Experts of a small language model.
Experts: 192 SwiGLU neurons an expert, a softmax router.
Below are experts of layer 11 (counted from 0) of a mixture-of-experts language model. Rows are named router (the router's row for the expert), gate (a neuron's input weights, with its number), up (a neuron's input weights, with its number) and show model dimensions 0-95. Each number is 128 + 24 x the weight over its row's rms, rounded and kept within 0 to 255. Numbers have three digits each.
After each expert's rows: "mostly gets" lists some tokens that are sent to it at least half of the time. This comes from a sample of Wikipedia text that the model never trained on.

# expert 14
router:109122143126136161118087138133139140134139118091157116164152143115172104078138148101105127163117141145097142150125084167121148114115100138113129175149088103115162108156151122105154106106124156092151145151148084140110182131142137122130145153109140133115130140102121088097114112107156112151
gate0:132123159125132120127141137090146132061135112137117102142137133190096129098106123183143135117112122109122112139124171121136119116143124102140106118153136116088089117134150149115135134118128114129149109090160067120129109151101088089144091139168123167130172154102148160100134148121128110151
up0:135084133122171136126183140136116099107081135109133105089104111134146137122136087107139140108122119101127120114156148132189100164107137138139138099136105099145170126124110095123122130118089146112146103126127119126166138127166171120134164183143138093178147122155142118106085136124090106118
gate1:077110106132142135135109120122123130124131121106149146106119167109105143094107109150149109155165141163156111132156132102164157139114145107143122185097165143101108139109100176145126112125095167096091152122121135164157131148112133104162143078131139134160087126175136114096123117103135077146
up1:132112107118088146101160134089133105136097148181128126133120160096151133124094149117144134111129166136126145127120140132138137119113114166138157098140132178107137115126178120124133130124157163128112129123102129118135181154121102147125164143122119138120117118154122154164138132181130163170
gate2:141122138134133166107097150131114161113152124135123141158135110094103166110126140122112101148143176079167121131175128105122090103136115075105126159119169113119130163110144076132093159116163132140100181103133112181130164159142199152129146126129125120116113132096146174162109171133114097111
up2:094132144103112111108113151115127094144107113148091129151155097109154092090136127131114136178090136131113115134110143148149117118143129148179076108117128104151136130096157147139111110136167144129157102160131135110126134128103147128137130129112154132128154141104147134186069138088162117118
gate3:143150127122150129147127132105114170112142115117125133141081180128088137125120085129165119126104146192157109134118108106132136097145143120135127171197142100153133130120133151133154135132090153126136111109118159166098070185123141136118125138119132134155130105142151142173177130157116147143
up3:137167122111130130157124139145134115136100079128111104129130112083129094115127127147149107084134146144183102141171114165120158113142146104156092168163132094137103103123113135136127112110095156130077153087173109190139115150111129144138120090124120093110143127129124113153133121146131116143
gate4:090138144125146153138180131103121123141177128154147086123127162158118099078156147109138137112100091153144112134159110122101156154124097090135148104128130118137129130118131118138110138138126134137136112106085132155082131123153141087093099136133113096142140122155158127142135141138113128144
up4:076133106180116109125086116108121116148128066133167130127155133124116112119086123123147142126114085134133147138109122129135106121124133150159131142098115121104114097093133179155098129156123140157153144129158162180137126115088144059141121135092177145136106073104165128155131119101136124136
mostly gets: "In", "On", " U", " They", " system", " In"

# expert 8
router:139104148129103148109114134154100164171126094117130116137150108129114126158148123101115102110109103155111097161149093118110121106124116139140085102137142164113144171118138151176136095134127148121090121141177122135116134109155106136104107139134114146152109112158091129121090113144132155150
gate0:141134153142167090169159129113123107143130089144073131091113137128129104140119114129114116127126086128126100139143127167116129095199118124151116134144170113167133155075146097147117093102131140152113124108144183113138153090137077122118121173137094109089164128134105104180135117122124141103
up0:081149187163118129149103102131141091091119125088134104138150113163095126117156102131095164126101153160136083118111141109120118136129162119105122152103160139118139162129129156124154133124111153108129163086125120128135155092120107121089159160120097115110136179116064121121097147086127102130
gate1:106151077122138156152094113112080149119150130110114112087098124155143140134111147111147183180150117090170151171144105168146121105101140103160131116137120092105121120115140131130124113164120101126105148122131108095187099124136154120106154120153142138124137140172145161158129148151122091073
up1:105117162134163159108126133136170107142134121186127126194100133121094129145139115097107146144114168136124126107112115155168141131086125104094184096101119130122096111129174106106109158124109138125067087103083128145119134084134126110126122102136122065152114169125111091124115152162113108096
gate2:136115135140138161148168120137132099088153179099111141133110103145123132150063143134158118104093097128165104123133141099137129133138106155164138131139168111114096161127144121114141148133121169119138158104127118173112139150102119103116187148106092123141156121100146096119100145174131127151
up2:121162114068107117154119088097111132129143127118168140137146101150149146100149130164166085146077108143134137136102163103154113146133126141164091123076141122166144104130121156102129115195096142116128113142124101124155143152147118164123107168136129118112072141153156131110106088061114098135
gate3:127145118117134121142120113101112135064138121097113148155139115103127117105151172124098091128135122128083157141146141109108114154144114151116102148123156128109150125119098136136175110141105132121126128165155109139110151138125125140136172102117119185147083134130128202118113105100114099127
up3:093146106119135137101120111131129092110121122087101114107078132111130104089106162140105101108111137103134124153123115120143120139137164152115103131084120112111127128093144077161146159118105118181107113145107148148156145127123117092111120142128118124179165138143134153161082186133111125160
gate4:159095138147128101089092124121151147124101168163101139119105161091108103091139088111129106130081133143096146119106135109146153106147125109146120115147094119116125133142109119120087156146089140157108159150131125193136121139107097066151110110124109153192161117148136171119138173131127100130
up4:107144154146115149099113127118148109134120149151101132148142086106130145125121124143161167124114092159139154125131087104136134100129127158140169142109163164133135110121057103112087192120149150124150129131144118172103127098132153126172143103054148146156132096125124131150092204077109123143
mostly gets: "ć", " four", " second", "ubl", " He", " well"

# expert 4
router:177102154103103150104100116146111156155110113175106162127115093120127140109137161154085102095134103145133136156083100117148121136128124114119109135151106147124152096079136147128127106104104121096119127111170121152144143103163170148100162091167113145148122088081103097147120075118131153106
gate0:133113103126158129150128128098114167093145121108160123125090119138082161114114139124097158104146076131078105128188116100103134123172112130133170151124135117148126140120148109123088142134105113123125161093131121133120094108112131130114144097110147130117151151126174117094131127121091093127
up0:144138126127136106128105116116109122175138130136154158087171096104134125154129135123100109135140119147102097130120124125104150123146133105117145078092113156104126119107122137146107110116132132172126121111149122087148117082120099148131145108145070173158131149162165106087113139155148129113
gate1:131145114116137151106146100067118123095159183114117128108101157121117063140138130154147151099164146079125110161138089157111148138161145122115117141120143086147139093122094152139109115132137130135109150127159162148178140191106142101114074063162084138101126134148115126117147159152150150094
up1:106139129157099159131132126166130172124135144117162160122111067118107157134124160117140105130135092106183151079106169119141139118152115139118103165081139142125138125121139156111090091098127148143197170157145108139144107127161130180128116166141127123094141107099117091111110117131119104136
gate2:113120139137142131119180116112127113129142141106114141124143102173098130123138099119138116104116116135163096114094103121096161134099141132121158088147125174150117116119125167111112120106127106165085125103158155106102127145130156090129141121175107120165144129128116136143191123135156108120
up2:144104114174119139139104153096117171157099135131136104117111124115111151121140134119127164119119090112097141145154147143119115138132130135113177154151111138083122135102126102126107080101119137127148148125149110138063119146139147153146115103136122150091154138126096123113132122117121150156
gate3:116150132115169154141093121156137144123159149142122115123117113122148131145159120176112137102118145115105156101143122141142111139135101161092146139176120109136122175142123160166085107115143136118142108124135088098146109108097085089120113096135132113126136154086192126106121136117132156138
up3:113112141122146123150154104119104079083139182122091116153119119134139137084136169161140146088099165123154122145149143156162158131126111137118135095127134121129127161154131178110149103126111150089124125120092106122152143130101123115118111141156109110112113134080157106136127131167132125087
gate4:130125137087115139136104135145093115165127106141132136112150138136098104066127136134074129137183093160144136097162124101129115148153128152094151121163127118121150141161113145133119133122191156153148099123135122109126131140181109143143160108085159108167151128130112130115132135079112154157
up4:124122115146141156129151115108122139137134132118128152115094101134163154167119031144186146115121164150163102144119103121130141135118123115089170179154088078158108140115142125140140128116094134145091112093107163164115120124141173156135112120107101161100113121106119122115101116155152071125
mostly gets: "|---", " lead", " support", "rench", " art", " pro"

# expert 10
router:134114151119112167112103092133127145121093169121132131149138091131092102087148174081129096112098109120146171130101106150135153103130073163118110111124124144126126140131090074143141104145110153119126143090152116118151129111126130150158154116118108152152109158140105102116148109147163143153
gate0:140129113076125102155114169076149143159133123139184148139137157108088188153129145095156146142133173130128147159104121118122133125116134122128138151101156115153109101139131160096078115130061122163113127106126125150112127158107138122129153106146112066112111122125124115142189135147129128179
up0:114115153134110186132100079150127114132150104136137115115109164142096119091113138128145118167122083119125144164101173130127133082165134121124133123121130116080088111093101143102172151126103124124109135169163056143128128114157135121140133128127088108099138092089148114101137136142161118142
gate1:085152128125113100154106112120142143124151093112121154092099156178112168160164148142128128120125132151091152127112139115134125140096070124139154128126181129119076135157156163114147129150085159136128153100117118114107087143125120100137113171149122095077111106114107097106101112163168089155
up1:114075063116114158146125122147118126150111156114113164152130139135115148151093135174094118116112116115151126106138130170141171133114155105130152159128130163124070132151152097124131152134116162108130171137123145121114171151142102145125178095149127124115128140174138101077111103142130127115
gate2:132137123151123120152132101135160127178143145120147095112093093129159145124137141123165124106134119121120113069132181145151132101147125088133116149139161143145114133103159094095139101159108109176110125149121148106205146130104143175142165157126152091148111123143148120093123142092119141122
up2:132109150133139109113097082136138140166130144110140080120102100135145121104171108137132100111091094139113116076148146144125119111162115080118114109125139149148145121112130086104155088119149084143137123133096135105156141097123172171172170142136069143145102132110141155122111174121113147140
gate3:146169125111130138129139133161156077076196105141142069149111121135156128095115130120103091149152127118089140132096140137143127145130094114100070145127143141172176108146147147091150125134146119154141112151135133105137123138121141132132123112124161116124100132104143127144096114108131125073
up3:128115148166131157120163136157130128163159110101115148122127130106119131124132102156129142078093176101137092120125162127132161138135118135154135125113139130129085171108159160146086132098101140142096134138152099154146118128098148150080111128119117122150172148166139082114179140124112148132
gate4:116142069137156164127126151120164148115100147133124170139158103118118131144117155149177117106108127153094149136119103123099161133085144128126176118156113094126086133136128113124098151080164120153129113142114138146091103140108110159171103135155114139167108117113133139120148101144153149119
up4:086096140100153151122160150111084167132112118128104118127105106119149112122128102134088125105119157119115097111168118198111140138127118123141143119152088054134099131170094140115108133117136153135109106116161188128094131164146151146090145126130083139115102100126099171165138110137206095126
mostly gets: " His", " these", "ball", "ague", "ว", "vision"

# expert 12
router:135118145137100167108101085144117152139121140126115146147115148116137142175145126102106123149104119148124121153098155155102121107126150165135105137102106135112176082111109190102168163138102146124094146132144102105137116139164111109118129140078156143150089138123129121099146127126097068142
gate0:142141120119138097151139113120109116066123071123118098095125179116123112118109153161131135117114110139111098135156135094124146136135124108107078127130147154144094155152164126136136154155121153117113122113124130158142166113087117094115155167136168142148104105130083143131091118128117070090
up0:083138101110126114134138162113123157174172102140132126124158104151134100126116150170082138140145112097111177156131136161133113172160092144162128121152172101168118123130134150127151127137122117092150122125110131150127175129188106127174109103146133112149140106138133144147151090153136146120
gate1:158156124129143120106106158100182170122126186115134131147139153107137138135107152160128097120109130118122079099120098131080120144139180096140154106160089122158110118140131145117107137106132109093113152141112134151126142099131144117111135127127164151093134179163110166097137127147101142114
up1:169133122081135158120174079133130150142126152191114161106098127085168110143097177108103101147153099121141131177118167114133110109106117119167129140152140095098136146122112094142130144101132123138123113133153138164111107118166123136155124137156150152117128120084130125085143139094146121135
gate2:138175159142124113143085146100161151160114181109109089157117157107119133144160147103119173147085127117128123147126138126108104108100072105160132110162102099103099132141110175114128087116098108102138095130145089145109146124113132140135114173110124133134136135133140140119158123107119121104
up2:127105084123135140095158142130099114168165165131134155120135114134167140140120150129131187172152118163128079114111112134091122121118085101151121091161130138125177092149099169143120140121124112167125119148128114096132118098115140140116152103184153150103140087138135122141098048124143123149
gate3:136132123143119085137134143123132145089126115134102102119147142154096175116125117120131145096113123126118087088133116103142167097108103156145131089143126108149130108143134128133118110154145160086100165125151177118162125134141088079127106110159136125168147120124105135180107138148104129142
up3:125074104113115183099104136132138102140118150118107110136132162111138102170118113152139100141102121147111118124118123134129124141094132146104127079137074129114096149169090145135111155090134118104130105119137157110139078168127091136138137167131096165125124128098140142089081118139149149124
gate4:126102136152112127166074138089113108142144103139097099132155183166154121119125129150108143115119121110130130105130133133167141121132109157102083105133157113102093147131121115129109122121197137141098077088105106107149105113120122098149132145084158077119144135108176113089139133108151111128
up4:100167125189113079110100139126139117113093114118109155113154134132088117107122145132144081130137110142086109147126125118146108122153115135140118101125127120122131136112095108143145158164119125148179170111148096161120129109129137168108164143151160168109162119087113126140130163103142132114
mostly gets: " been", " imp", " be", " are", " being", " sy"

# expert 11
router:136131142185105148111127126149102133147122174148142145165152096128128101137144105135088150136133164160158094151121155156174120138097168130084085111103099150113145123137167159122105096123128111107140121112130124120149137113149133136159142173141129155145107105143120078110164120109123163158
gate0:126160149164157092164121115107151122162154110142110147095108152143099141118115150166149090136178138081121157172110103157165176104145106093147138130136132090116136130107107127183124123104112115121141101139127167096154116121137146096116119111117130153110131170142109160130118123108113132092
up0:102146103106112160117111157090083091130131170126134103150134142165096143139122109105144122109109120135173153129112153081099146130099142120131157136137094100124101128111098109106128189136142148124101131090127097128063126113097150116145132128158145077142165161117129149140145153165146158155
gate1:115170155133105149168098136122133137080129090146104119125115129113126113094170084107149120161137115138131135110096136149135108110159134154117106069058134083164090129155143122120128145134153149107109119076117128132117144110107128114150124119103142153145133156080124130088088132114154144157
up1:115139116129146110123155151137107097163136114115158124131117153089125157165155106145107106105120154127141132120110129167148140131118128118111124099128173153130131115151106130107083121145141080161133090135149148150147103098114109113067157156097126158112149106101156130140149137105097112137
gate2:133163127120152125149136133141092144115097091170127130107100121143137136134064117141154184127179109097142184118178115140160129108110149093155143121100110095134129112176092148167132155116136115106119127127131126118143181126139104109108126146092131104138122119145116080118093153129150125129
up2:105121110134098129149112124132132144108124106142129130118149138120155087141118110109126118098125154168113133185202148098140100127141137143084114084141153170176122092130119145134093060119136123097118106123185135135177101145136144148134125144149095155117129097079095119157132151126103157145
gate3:142147124122160122164120122115159119130080116090143109120100110123110149052130145109094102153105149140151099107132125154098113133138150130105137129150094129166116090134142099126100152095141117139142144131126141136117131100160110116160136125117128147116142151106082133164128138126155123137
up3:108136110120151127139141126137114077153120126123145145129142124136101153114136149157122069137120129186117102105142073135135131093105117140121135116155148117129129110165101147109087151148118110130140132120121107147171167097120141136122104111101129097148107091107126131117187161145119128137
gate4:118123078124130171143097122142108105124089118129149143109103147102154155110114095125117130145118097122128129135144131141148139106100114158130149149126100106139114111132109117119106142073142123113141079159146124117126138092129177105116164164145165136168103123124124141097122141133165135117
up4:161117123154125126106114125137133146156104112123114103167156113109128094106102155116122065120125146142155087117105162116137152134136138102128148142124157147163148075139154100119151143126144130139137188101102167168160152145128126149108130125143132111184099142123133146139120133121140128132
mostly gets: " her", " him", "ั", " Gen", " gen", " his"